From a checkpoint of a small mixture-of-experts model trained on Wikipedia: 64 experts in each of 9 layers, 2 picks a token.
Below are experts of layer 3 (counted from 0) of a mixture-of-experts language model. Rows are named router (the router's row for the expert), gate (a neuron's input weights, with its number), up (a neuron's input weights, with its number) and show model dimensions 384-511. Each number is 200 + 20 x the weight over its row's rms, rounded and kept within 0 to 999.
Before each expert's rows: "mostly gets" lists some tokens that are sent to it at least half of the time. This comes from a sample of Wikipedia text that the model never trained on.

# expert 6
mostly gets: " to", "D", "og", " up", " d", "und"
router,224,204,190,207,233,163,246,209,186,196,207,203,196,195,171,178,227,221,192,222,179,177,187,194,215,221,182,204,185,216,227,176,168,195,204,191,191,176,221,183,189,198,167,203,208,194,205,191,192,210,174,202,203,165,186,199,195,224,199,208,163,212,195,218,207,198,197,193,226,184,170,176,204,195,199,186,180,206,176,191,204,208,205,188,179,214,195,188,221,175,211,177,189,201,205,204,205,194,189,196,213,218,192,182,172,179,227,209,180,193,190,163,190,243,215,211,204,225,192,168,209,208,228,221,191,175,207,191
gate0,210,191,175,221,196,212,191,238,155,206,182,192,191,168,211,161,239,195,197,183,196,191,202,208,196,198,204,245,193,159,207,208,168,217,209,179,179,221,218,201,198,203,217,156,184,203,210,193,182,194,223,176,205,214,181,210,191,203,196,164,156,207,201,181,212,238,195,188,203,222,204,192,217,228,213,226,194,159,180,207,184,206,191,192,205,170,183,191,171,188,224,201,189,173,212,201,198,180,202,219,182,193,178,217,209,233,203,219,200,222,224,203,203,196,203,182,221,163,181,207,199,192,208,215,206,193,218,198
up0,195,209,166,268,208,180,186,229,193,194,228,175,252,196,202,188,176,190,188,223,200,205,176,164,216,189,210,228,188,208,203,236,199,172,199,173,157,202,203,156,201,224,193,193,199,170,182,192,217,200,232,197,186,187,167,222,218,223,235,201,165,201,259,202,180,198,193,213,198,225,164,191,240,218,188,163,216,223,183,196,130,160,192,235,219,176,209,203,166,166,218,165,232,170,215,209,206,181,226,232,195,216,187,199,219,231,210,170,198,201,193,217,210,192,215,170,214,170,193,231,185,197,232,190,188,211,213,198
gate1,190,207,190,154,187,205,190,256,207,214,219,228,184,223,194,183,178,206,194,203,206,192,178,209,209,214,211,204,170,187,212,188,200,168,193,214,182,219,190,203,170,197,210,223,209,172,192,230,207,203,205,161,223,202,158,223,213,227,197,199,147,211,190,187,228,201,185,186,221,165,180,214,220,215,209,139,179,206,252,222,172,220,232,185,198,215,203,219,197,182,189,163,227,162,195,213,193,211,193,197,227,203,182,159,210,178,194,220,177,198,224,187,153,219,194,225,199,194,194,211,152,209,181,202,215,194,212,210
up1,210,195,186,217,200,195,179,217,199,202,195,201,231,236,175,258,215,222,183,197,198,211,192,195,179,218,189,227,194,154,191,153,205,221,169,209,199,178,186,198,228,194,209,227,209,207,193,159,210,256,191,196,222,201,211,210,218,222,214,199,189,194,180,207,253,195,197,210,219,200,223,197,225,170,184,186,196,198,209,222,236,190,217,226,216,188,196,248,178,185,191,172,177,248,195,201,190,213,201,209,184,189,216,229,208,222,194,163,202,232,193,192,181,185,196,204,204,184,185,196,193,187,203,217,164,224,181,179
gate2,202,222,151,208,213,215,195,242,193,200,209,151,197,167,176,216,202,181,246,190,173,194,220,211,211,183,192,202,230,203,231,214,203,197,175,187,237,178,185,177,183,184,170,224,199,221,187,219,179,206,177,202,199,173,221,146,201,182,217,209,205,205,212,161,188,205,182,213,202,191,200,217,191,210,198,193,176,193,214,169,241,204,197,181,202,195,196,198,213,210,225,195,181,223,206,155,212,206,185,170,183,192,207,192,185,205,209,180,202,176,217,201,200,176,190,216,158,220,219,209,219,220,202,178,223,208,186,193
up2,213,194,158,203,234,229,229,193,212,194,210,215,166,174,195,204,216,187,195,215,181,203,212,206,198,165,215,163,230,214,205,197,212,192,213,176,219,171,203,217,224,204,157,205,206,247,153,186,171,205,206,168,196,189,224,186,215,186,216,202,239,201,186,183,202,192,215,179,187,196,210,251,229,211,183,183,194,167,195,160,178,181,195,158,180,187,228,208,190,241,191,191,185,211,150,199,215,242,222,195,201,153,188,202,202,211,205,172,202,185,209,200,202,194,228,195,226,220,232,205,184,213,188,224,214,207,196,208
gate3,140,197,212,220,202,182,191,209,201,220,175,197,196,193,184,209,188,219,206,198,219,188,181,219,192,221,203,200,205,188,223,190,187,201,195,176,190,189,158,165,200,182,199,209,223,191,170,224,203,204,206,198,196,224,196,194,201,208,182,226,174,216,217,202,140,185,206,201,188,204,194,182,165,188,218,209,211,216,190,201,233,220,190,197,173,188,190,207,170,163,181,192,210,207,176,221,207,195,241,201,223,185,220,193,198,229,218,216,216,219,207,172,196,199,233,237,198,185,191,231,171,190,220,225,233,174,188,222
up3,208,233,175,185,208,197,196,184,208,201,189,203,243,202,186,236,160,201,210,195,237,221,189,194,196,198,239,155,205,211,209,169,203,185,187,172,201,206,237,163,239,224,188,230,178,226,188,189,203,232,200,204,203,184,188,188,194,207,207,191,227,222,172,191,200,217,219,202,209,202,197,192,152,192,235,212,194,155,171,237,178,193,208,191,205,186,210,209,205,213,196,214,236,241,198,172,228,198,183,211,201,206,231,168,180,221,177,169,216,221,213,181,202,197,223,219,184,226,230,162,208,196,219,184,191,182,210,198
gate4,187,206,189,183,239,213,225,201,198,191,178,201,212,211,141,182,249,247,195,171,191,205,198,181,163,191,171,156,183,200,193,200,181,191,170,207,245,190,204,183,200,208,194,206,182,206,199,230,181,181,200,177,233,187,243,179,196,226,241,175,197,195,209,211,202,203,216,218,172,228,204,195,181,210,197,172,172,179,220,197,213,225,219,199,188,190,195,197,166,208,178,198,200,181,200,191,240,229,221,186,215,184,212,193,204,225,180,238,203,189,199,222,217,208,222,196,176,215,208,188,214,191,195,234,184,207,198,215
up4,240,211,191,204,218,206,167,224,193,200,183,232,205,208,178,154,203,225,214,176,165,163,156,188,204,200,219,184,193,224,169,219,201,185,174,205,208,207,255,195,214,224,190,227,157,207,232,215,196,190,205,235,190,213,244,184,192,180,230,203,189,196,181,165,229,136,198,218,219,178,204,218,195,178,132,207,188,171,217,196,196,204,170,240,193,197,224,223,207,215,192,189,231,187,191,192,224,215,202,236,227,178,181,195,226,216,185,169,181,179,196,203,229,179,206,222,174,201,214,204,222,213,200,213,210,166,213,236
gate5,154,216,212,200,212,150,205,234,213,186,209,179,184,193,203,240,174,195,212,185,200,193,239,174,216,173,228,191,233,181,213,186,178,212,212,204,196,199,182,200,203,190,187,209,203,198,216,205,208,181,185,204,233,197,217,209,240,206,187,211,190,217,217,209,205,216,198,172,213,197,171,186,220,209,214,211,201,180,189,205,193,194,177,218,183,212,216,207,182,169,205,193,214,200,239,214,191,196,191,140,175,225,216,173,178,206,154,195,183,196,191,169,188,232,193,172,209,181,185,219,181,180,212,177,203,197,199,201
up5,197,207,192,203,180,206,238,193,169,212,209,176,197,195,206,199,217,179,236,227,216,228,201,231,224,184,219,263,231,169,216,210,203,202,208,204,206,203,195,202,188,176,214,183,176,239,202,188,189,204,169,233,200,246,189,228,209,183,209,197,140,220,230,177,189,204,198,189,198,162,207,226,184,223,229,209,196,178,167,225,202,172,186,183,184,200,192,178,194,191,183,215,161,192,186,214,203,180,196,198,185,201,206,176,205,239,201,191,185,184,170,222,181,171,197,175,202,192,212,199,200,193,212,220,234,249,197,175
gate6,237,192,206,186,214,183,206,194,187,238,198,208,218,199,154,203,189,204,169,197,176,245,215,206,196,209,185,202,164,202,228,173,170,180,196,200,187,157,225,208,195,168,197,230,211,186,238,193,168,245,190,212,200,186,176,229,209,212,219,226,199,183,183,185,215,207,174,192,209,203,225,193,174,193,177,209,167,153,226,233,180,202,212,174,221,189,181,227,212,200,165,159,172,207,227,176,229,230,200,169,196,210,219,195,207,200,203,175,198,221,180,205,178,212,192,208,199,207,203,187,222,207,173,229,193,185,211,220
up6,229,225,175,191,239,181,198,202,211,207,203,206,178,201,196,202,195,170,209,180,208,238,215,198,209,159,211,200,213,196,177,197,200,213,214,178,233,237,191,174,225,175,210,205,196,210,214,196,193,186,252,187,191,198,212,209,196,196,196,192,209,206,201,209,225,202,215,201,178,213,225,157,232,188,191,205,199,189,208,192,175,255,164,219,189,172,190,207,204,196,213,186,214,168,229,187,187,220,228,234,198,203,207,225,236,186,193,193,202,209,186,233,189,188,168,149,200,177,230,202,188,223,207,221,206,172,180,224
gate7,207,204,207,211,147,201,195,205,182,210,202,192,210,199,208,197,188,202,196,212,209,230,205,217,222,247,219,216,196,166,174,183,206,253,194,213,181,175,174,189,216,192,224,186,187,207,271,200,183,239,174,156,202,182,186,220,190,212,225,188,185,213,152,211,204,198,166,158,219,187,212,203,166,204,201,234,201,200,213,224,189,214,242,196,206,180,171,227,191,198,183,179,206,241,197,173,175,202,183,197,208,161,203,185,201,168,168,201,224,209,217,234,213,188,203,191,187,189,196,165,235,193,186,189,189,208,235,184
up7,239,191,189,199,204,179,183,193,221,207,226,195,212,219,213,183,197,209,237,182,203,201,197,187,163,237,185,195,245,238,215,232,181,170,224,216,219,176,183,218,216,170,175,233,231,210,198,188,190,206,217,207,206,224,236,206,180,168,191,197,237,175,174,191,195,176,179,229,189,203,193,176,233,203,186,207,187,178,185,221,198,171,182,198,212,194,189,176,193,225,212,209,210,176,178,188,189,179,204,192,170,199,238,182,196,206,214,184,197,187,213,225,188,192,188,238,226,189,177,186,182,219,212,227,166,188,222,213

# expert 9
mostly gets: "1", "2", "3", "4", "6", "8"
router,212,212,180,216,218,195,206,199,180,187,200,215,205,189,177,193,226,221,193,204,191,202,182,187,209,195,181,203,195,173,213,171,163,229,198,235,212,194,219,173,207,214,216,204,180,184,222,192,190,225,187,185,212,188,200,166,221,244,211,205,220,221,195,207,194,222,202,191,203,214,160,224,199,218,203,211,181,204,223,173,208,209,203,177,151,194,178,199,203,161,197,168,176,196,195,192,220,206,209,204,221,230,202,158,181,214,211,195,176,215,186,167,203,213,226,205,194,230,175,199,197,170,211,205,193,199,227,196
gate0,195,178,172,210,203,209,197,197,194,245,213,210,223,187,238,181,184,184,202,187,192,192,246,202,185,205,223,168,206,221,210,250,196,203,185,158,177,161,172,196,208,210,211,236,188,197,187,197,201,184,148,208,192,201,199,173,198,217,196,197,183,203,192,189,201,189,226,211,214,224,204,191,183,209,205,187,169,163,230,207,167,169,201,186,183,198,200,215,224,196,163,211,204,183,214,185,211,226,197,246,234,220,172,212,205,210,173,185,206,191,197,158,238,197,223,224,206,193,227,196,200,199,201,215,224,187,212,219
up0,211,229,184,200,190,249,247,179,207,204,221,172,148,230,224,205,204,210,198,227,185,209,197,221,157,204,197,217,168,200,190,218,196,230,193,179,191,201,171,223,214,192,169,218,204,213,237,204,202,192,164,238,194,190,192,179,215,173,200,205,205,235,187,178,190,196,210,209,220,215,216,210,184,216,227,202,189,238,223,183,196,199,193,209,195,174,182,171,236,195,201,214,221,190,162,214,250,182,158,214,239,217,180,193,215,224,182,199,217,195,244,178,207,183,185,183,207,237,202,240,221,204,179,183,217,222,240,197
gate1,237,190,214,243,203,200,214,225,200,211,218,193,214,183,209,191,186,207,179,182,178,185,193,211,186,197,200,239,187,222,218,199,198,206,227,180,196,199,178,222,195,122,204,213,235,223,205,216,205,183,205,204,197,213,233,216,206,209,193,207,174,181,197,196,164,216,227,223,202,202,183,188,242,181,210,194,204,220,187,200,182,176,199,181,148,202,211,205,183,193,217,205,196,179,204,192,186,212,229,195,192,211,203,233,201,193,210,191,200,166,214,169,220,217,203,207,199,195,205,187,197,196,243,206,216,210,196,201
up1,179,180,249,268,189,192,163,213,194,217,206,209,208,198,201,184,193,221,181,202,216,191,209,198,221,172,238,220,219,221,202,201,211,155,247,222,188,191,177,208,207,178,207,222,215,252,181,178,198,203,203,199,208,221,189,215,206,207,248,212,185,155,215,194,214,248,215,201,221,208,166,182,227,215,145,148,207,207,196,202,218,179,186,197,193,142,225,197,164,236,189,199,219,175,207,167,185,205,233,188,177,176,187,191,217,174,199,208,184,239,170,164,174,211,182,227,173,210,188,239,196,181,189,196,215,207,194,230
gate2,217,175,173,186,197,171,210,202,206,209,172,228,224,185,231,222,168,213,191,227,217,194,206,156,208,230,227,209,212,214,207,221,208,191,189,198,220,165,156,194,218,176,203,201,188,194,180,194,210,202,171,217,176,210,209,247,174,202,197,201,174,168,186,184,194,209,181,185,240,212,206,200,222,181,231,164,176,223,201,201,198,195,155,207,188,215,178,226,202,176,182,209,203,198,225,190,180,217,193,190,198,205,196,208,188,212,165,218,213,197,202,222,214,222,171,254,205,188,192,201,186,185,218,214,206,201,219,185
up2,193,229,231,211,154,194,227,187,173,211,193,193,209,219,180,192,176,219,217,190,185,200,218,207,219,211,215,202,207,184,183,183,201,176,211,216,237,189,208,209,181,218,186,203,180,207,173,175,186,196,183,224,214,213,186,222,183,186,203,207,199,145,185,212,214,200,252,158,186,221,214,158,200,185,197,188,192,207,243,201,188,144,189,221,165,200,210,218,171,205,207,213,166,206,216,219,175,206,211,164,225,245,189,187,191,189,212,200,225,208,194,200,225,179,192,236,179,194,208,205,204,210,168,209,182,181,191,201
gate3,148,200,198,190,207,194,226,220,180,187,183,173,186,189,219,177,185,200,213,227,194,185,184,200,183,215,228,164,198,213,208,225,195,164,248,186,227,174,186,202,165,192,175,191,196,222,216,203,197,208,211,209,197,202,223,202,213,218,191,195,207,173,204,178,186,200,185,210,218,171,207,158,200,158,175,192,181,176,196,213,183,211,190,217,216,222,236,243,162,175,180,207,165,205,201,205,190,205,178,170,203,248,190,158,166,193,182,210,234,202,186,220,217,214,177,227,198,178,195,198,210,188,222,240,202,181,216,218
up3,207,218,189,195,202,179,174,162,186,175,208,216,211,198,225,236,179,202,193,229,219,203,224,207,199,190,207,214,228,204,231,199,185,210,192,214,223,222,210,236,198,199,207,221,171,189,167,215,216,229,178,189,207,233,162,208,164,215,195,196,164,201,190,199,191,219,203,197,208,200,188,208,229,234,181,186,239,217,196,204,191,195,217,158,213,206,212,222,203,189,203,219,183,205,178,162,224,209,210,188,236,158,174,222,171,192,207,205,196,210,186,187,205,166,218,208,221,169,180,198,173,212,215,201,181,195,160,185
gate4,190,191,189,206,232,208,207,218,237,191,204,210,185,187,163,172,183,204,207,214,193,197,229,216,202,184,200,170,195,202,219,211,229,203,202,201,209,166,199,164,220,188,224,197,204,212,201,223,219,250,186,161,182,221,213,199,191,228,218,219,167,222,201,166,209,224,183,207,194,216,226,187,220,181,220,210,237,228,202,183,196,220,190,190,193,217,215,202,187,187,206,173,193,198,193,224,215,183,208,202,234,224,210,232,201,206,168,216,176,185,207,189,179,224,212,216,192,197,203,226,189,188,201,173,240,230,187,221
up4,219,222,165,209,186,216,178,212,217,235,179,191,249,217,172,187,177,184,185,196,224,194,181,217,195,244,168,240,202,171,208,197,163,166,205,194,187,208,211,207,199,203,200,173,210,205,221,205,199,183,200,234,165,210,192,201,192,182,206,215,189,189,255,221,183,231,193,187,210,184,203,192,192,198,183,221,202,217,192,190,201,190,190,190,213,219,175,196,205,168,190,145,194,182,195,203,193,176,212,246,220,183,213,204,173,178,164,218,205,199,178,163,229,197,193,217,215,211,222,176,235,163,184,195,233,194,228,207
gate5,194,181,217,189,216,180,204,233,200,196,193,207,206,184,181,220,181,195,174,209,191,231,193,172,235,202,241,175,195,205,185,199,184,180,201,204,171,178,171,187,178,189,191,216,202,234,181,222,207,232,184,163,202,217,173,208,207,243,207,235,160,177,200,193,237,183,213,174,224,229,191,199,199,183,155,206,204,172,198,223,202,218,185,200,191,198,226,208,190,182,198,174,165,192,173,246,211,234,204,225,181,221,208,230,216,190,200,215,189,205,177,207,193,224,249,193,168,212,210,182,187,193,233,205,213,219,215,233
up5,206,199,211,182,185,211,223,213,224,201,205,159,156,181,200,212,211,188,227,243,192,234,148,190,195,196,215,198,171,235,160,219,204,210,207,193,209,200,188,207,214,199,172,210,186,220,201,212,210,200,181,119,157,207,195,220,206,197,186,241,222,203,191,183,187,199,175,201,210,217,245,207,210,154,181,226,198,187,188,204,231,239,180,183,188,175,231,214,198,208,195,198,242,214,199,248,197,210,195,178,195,237,173,220,194,216,205,195,205,198,192,218,204,215,171,185,187,235,187,211,195,192,207,230,199,260,165,210
gate6,209,180,183,208,228,202,226,183,209,214,227,180,238,191,223,165,188,168,230,212,170,204,231,188,206,190,177,207,195,197,176,210,205,240,235,209,218,181,164,199,199,160,178,185,204,202,185,184,217,204,179,183,212,206,199,211,187,230,224,167,208,203,180,217,179,220,147,177,206,217,240,226,217,181,188,217,193,210,216,202,191,200,166,197,210,210,185,191,212,200,205,188,215,213,219,185,201,210,181,203,193,183,197,212,198,181,181,201,225,175,236,220,229,203,164,177,192,234,150,227,195,177,208,161,181,200,208,195
up6,188,193,193,191,224,205,183,198,222,187,218,191,208,193,178,181,213,198,236,250,215,216,216,212,199,207,182,207,197,225,219,197,209,204,220,224,219,201,208,146,223,183,194,207,250,219,178,199,195,182,176,189,203,200,183,218,160,183,185,204,195,181,175,219,192,193,184,231,189,225,205,210,203,171,202,197,216,218,192,216,197,193,245,158,223,216,201,214,228,185,219,182,219,216,203,237,218,192,187,217,210,156,220,182,209,181,185,207,206,229,213,209,219,168,188,211,178,199,197,247,211,200,190,157,171,209,208,196
gate7,217,181,207,229,183,196,180,208,178,172,213,221,201,207,251,198,193,203,177,208,216,215,221,208,205,213,198,201,228,164,200,176,209,217,187,196,161,207,209,188,155,211,231,189,181,192,198,203,221,205,185,191,168,183,215,192,198,201,246,188,178,188,223,186,197,220,199,198,190,212,201,202,196,175,170,224,228,181,180,175,165,231,186,195,204,196,224,199,212,195,183,201,215,211,197,201,190,189,225,181,200,200,211,191,196,170,152,217,200,182,212,199,197,202,202,204,212,206,205,204,222,158,193,154,235,194,206,260
up7,219,214,197,235,201,216,212,190,223,194,207,179,190,237,177,223,167,206,180,186,228,214,196,233,195,195,164,162,209,207,216,194,221,228,200,195,200,216,206,168,176,226,214,221,189,202,207,185,232,202,184,193,192,186,202,184,180,185,249,213,194,201,205,162,203,227,228,182,185,239,227,217,184,201,232,176,170,186,189,191,208,225,181,196,206,196,194,186,219,213,218,200,240,174,201,167,194,178,180,180,211,201,222,205,218,236,154,175,211,210,209,165,198,206,226,197,181,206,224,214,192,224,183,183,216,184,221,245

# expert 62
mostly gets: "E", "M", "A", "L", "G", "S"
router,222,219,204,201,208,158,191,211,199,192,199,214,215,169,182,201,223,205,191,206,212,183,195,189,174,223,206,205,194,199,237,183,155,212,210,239,196,187,200,189,203,205,226,192,212,174,192,157,205,201,176,195,181,196,181,198,200,232,214,213,149,222,202,209,201,209,215,213,180,222,199,181,198,185,195,216,189,189,214,180,200,224,214,193,192,213,199,193,184,185,184,136,202,185,176,187,208,200,189,196,212,209,207,194,187,205,228,201,176,227,162,177,198,266,211,212,196,219,180,191,195,170,218,210,192,165,233,207
gate0,227,236,165,209,202,214,208,251,193,233,172,219,193,205,181,183,188,216,200,184,184,216,182,172,195,181,164,209,170,200,180,236,181,200,205,170,241,180,185,184,219,181,177,195,184,206,188,224,193,170,190,178,160,189,196,196,236,202,211,228,178,205,222,186,189,182,212,219,204,193,198,204,220,192,213,199,223,217,216,210,188,221,229,171,201,198,188,212,213,203,172,189,199,218,180,192,244,212,216,245,227,174,220,206,215,240,208,181,207,196,194,231,182,209,219,227,184,212,232,214,191,229,211,208,189,228,219,227
up0,203,199,211,209,182,173,187,201,176,206,209,195,211,170,160,205,191,180,194,179,221,192,184,214,180,237,197,208,178,176,201,201,173,161,241,220,161,194,203,179,219,206,183,189,229,221,191,240,209,210,221,242,194,189,198,189,180,194,178,183,159,230,188,223,211,215,181,201,238,189,211,227,193,222,160,232,196,218,240,198,233,173,213,215,214,205,206,151,198,164,214,220,155,200,214,163,182,175,184,204,206,237,218,187,170,200,187,184,216,191,218,185,206,209,224,223,188,205,219,216,222,201,235,218,175,208,194,200
gate1,215,195,204,210,207,206,182,197,188,217,208,210,169,204,199,214,185,231,191,221,193,207,222,172,198,213,203,227,199,210,233,174,202,193,207,197,187,192,220,208,202,175,201,149,196,211,223,203,197,219,206,222,195,213,194,205,212,221,184,212,229,180,207,200,229,229,199,200,220,167,191,212,172,177,186,170,195,219,219,186,185,196,199,141,164,207,195,204,191,212,167,221,208,234,200,150,198,196,218,226,215,219,205,195,201,203,216,157,200,236,198,220,213,176,210,206,203,181,177,165,186,181,216,188,190,199,228,230
up1,189,181,180,211,202,229,196,190,212,201,177,232,241,206,191,155,222,214,208,202,197,179,198,232,192,208,196,250,174,217,203,163,203,194,226,202,174,179,195,177,220,193,242,175,196,235,231,191,248,196,210,196,192,206,232,194,219,186,237,210,186,213,202,197,193,207,207,237,218,174,202,203,201,211,225,160,198,222,175,175,194,202,243,196,208,164,188,237,204,200,199,188,193,215,186,177,197,234,223,215,199,182,178,198,197,179,203,237,208,214,196,192,174,183,217,190,207,178,223,195,213,193,200,190,210,169,215,188
gate2,223,217,202,200,187,187,179,208,183,214,187,246,168,224,195,200,200,187,176,187,198,180,188,206,201,183,231,187,202,196,192,201,190,205,196,208,154,200,200,201,190,190,202,225,223,218,188,185,213,208,209,187,208,214,190,198,197,200,206,231,202,191,197,218,187,193,221,229,228,207,197,213,221,176,177,236,161,195,221,230,186,191,215,200,206,181,188,220,197,203,210,193,212,199,186,219,192,228,217,172,191,205,196,229,191,187,186,195,178,235,176,153,221,167,235,236,209,195,217,225,198,220,188,171,207,219,186,165
up2,205,196,230,213,167,165,179,232,219,194,211,187,210,167,191,182,183,178,255,194,184,175,198,199,190,180,217,178,183,223,207,243,203,188,233,213,222,185,211,209,203,178,179,228,197,235,193,204,205,207,206,177,233,201,190,208,206,228,207,212,153,182,147,191,215,188,200,190,193,195,192,230,196,191,183,201,212,168,165,205,212,193,198,219,214,216,220,251,174,184,202,175,201,193,218,224,212,176,192,213,205,202,181,190,198,175,233,205,192,208,209,200,185,197,197,193,193,178,183,183,192,209,165,216,171,230,166,209
gate3,204,209,212,188,202,187,217,224,203,171,233,177,226,183,206,215,217,189,203,196,230,202,181,188,209,174,218,160,228,170,190,223,195,203,208,186,213,186,191,179,203,148,209,211,180,232,200,212,235,217,235,171,184,180,162,193,192,222,224,228,193,202,165,220,218,214,221,175,204,197,206,191,184,211,189,218,221,200,193,197,225,181,224,195,197,245,186,158,200,198,220,203,185,176,216,196,252,210,186,236,192,221,229,212,198,233,222,194,183,188,207,216,237,234,210,176,245,198,233,179,159,185,178,192,208,199,213,208
up3,202,228,231,213,159,202,208,196,168,183,222,193,235,182,228,174,194,204,181,232,187,208,201,193,183,201,206,190,214,193,220,225,205,208,231,192,219,211,185,225,218,190,182,205,211,207,228,193,244,217,193,187,207,206,196,196,218,238,217,203,194,206,164,204,173,231,211,184,176,187,203,167,198,196,166,214,173,208,210,212,205,186,199,202,197,201,222,204,189,200,211,204,209,176,214,189,203,194,181,194,187,242,221,189,183,237,208,178,182,186,231,198,197,237,231,190,195,215,183,209,199,155,209,168,218,171,170,158
gate4,224,193,189,188,203,198,206,239,192,175,190,149,244,187,173,175,178,246,164,208,219,185,206,172,193,201,188,197,204,194,154,185,199,162,191,218,202,185,209,177,183,188,193,185,205,164,213,199,226,209,166,184,225,189,201,213,216,193,214,234,195,204,227,221,201,230,205,206,227,160,181,205,199,249,169,182,216,209,184,194,181,208,211,186,203,225,173,231,215,157,196,204,197,177,240,228,191,218,190,168,202,213,213,206,164,204,229,209,194,219,216,186,172,171,243,185,224,194,215,223,159,247,210,196,227,204,228,188
up4,208,214,191,218,210,187,216,173,188,191,215,211,219,196,221,213,196,178,179,199,208,211,177,150,232,202,204,214,206,224,242,211,154,215,221,165,218,184,181,215,223,224,212,197,191,216,186,225,163,206,211,177,182,228,226,179,213,222,213,207,210,200,202,231,212,185,220,179,190,228,208,235,181,189,216,199,185,167,226,190,234,217,189,190,228,207,227,191,191,208,201,195,211,203,211,191,206,199,205,233,226,208,216,174,227,194,174,201,207,170,200,221,232,191,187,194,219,209,198,225,188,192,191,179,165,209,185,181
gate5,195,197,180,200,214,218,180,193,207,192,199,193,201,208,193,166,175,231,173,193,198,177,203,210,211,150,174,207,194,220,219,197,213,208,232,221,186,182,240,211,177,203,196,181,225,178,213,207,194,199,173,211,207,172,237,200,202,190,174,177,216,163,191,243,180,208,222,201,210,183,158,179,190,203,176,142,192,205,199,179,155,221,174,162,208,196,191,201,193,193,208,211,198,217,199,198,192,204,206,175,219,190,262,181,191,189,259,221,189,211,173,215,167,205,206,200,156,202,224,205,196,237,215,219,214,207,209,198
up5,208,181,188,212,165,160,185,164,214,225,216,204,197,183,191,177,229,200,234,208,202,200,237,203,217,230,212,199,201,177,146,253,197,193,190,198,200,193,150,201,210,201,183,222,212,200,205,170,186,205,196,189,185,214,152,236,183,195,223,226,177,202,210,195,224,197,188,214,203,217,209,186,219,204,237,210,197,209,167,217,232,172,233,185,202,215,215,221,229,210,199,224,250,214,191,195,203,203,230,209,201,200,221,193,231,204,162,190,211,175,223,187,155,209,173,230,218,177,224,228,224,180,187,181,212,190,176,168
gate6,207,207,226,187,182,224,205,214,191,210,199,168,213,199,168,159,189,233,185,153,177,179,170,204,229,197,212,198,196,225,189,177,215,216,230,197,184,165,217,174,186,169,208,166,209,189,210,185,200,231,228,225,239,192,202,172,201,204,213,214,200,195,208,199,206,217,237,201,198,182,205,222,189,213,186,197,198,213,187,155,215,208,212,212,222,174,195,187,196,182,187,189,172,188,203,199,243,201,206,179,186,218,190,192,155,190,204,201,198,208,202,212,203,195,252,224,209,185,211,194,220,196,221,195,224,200,226,213
up6,196,166,184,142,216,174,200,215,221,157,216,289,173,204,214,210,211,194,205,206,202,190,207,236,217,181,176,198,194,205,219,211,201,213,186,242,203,178,170,200,207,186,199,201,184,234,215,180,166,164,208,166,182,208,172,196,189,210,185,227,195,192,194,226,204,166,199,200,218,210,202,189,195,187,206,206,226,174,220,175,185,163,162,205,175,200,225,232,189,188,199,203,206,194,185,207,172,215,208,193,197,215,199,205,203,190,155,187,162,186,174,177,210,186,215,209,213,226,204,189,191,193,214,222,190,212,196,168
gate7,245,207,199,228,198,190,196,204,204,208,222,168,212,173,207,201,145,187,183,214,188,214,214,201,203,224,220,214,191,213,216,200,187,192,184,247,186,201,162,174,166,193,187,213,221,195,205,227,215,181,200,206,212,190,197,178,205,222,183,221,188,232,205,195,173,205,204,199,227,200,197,203,209,213,196,192,190,231,222,168,212,227,225,204,193,190,172,199,234,209,170,208,214,192,225,167,220,204,209,225,203,251,224,188,194,186,221,172,181,208,204,188,225,209,226,202,237,204,211,194,181,171,222,169,178,214,208,162
up7,193,237,227,207,171,234,226,206,202,199,199,197,214,224,202,175,203,215,202,189,204,194,215,215,211,185,193,199,183,211,157,223,181,188,218,208,211,181,231,220,226,205,230,215,184,175,223,152,220,222,206,188,219,207,179,171,208,208,198,212,179,232,204,198,175,209,172,195,180,219,198,239,191,168,165,230,210,212,126,171,215,195,179,205,217,161,205,185,222,223,183,212,218,195,180,207,210,199,202,192,202,213,204,204,219,176,185,208,194,230,165,192,195,199,204,208,234,191,206,200,202,195,182,203,220,215,181,223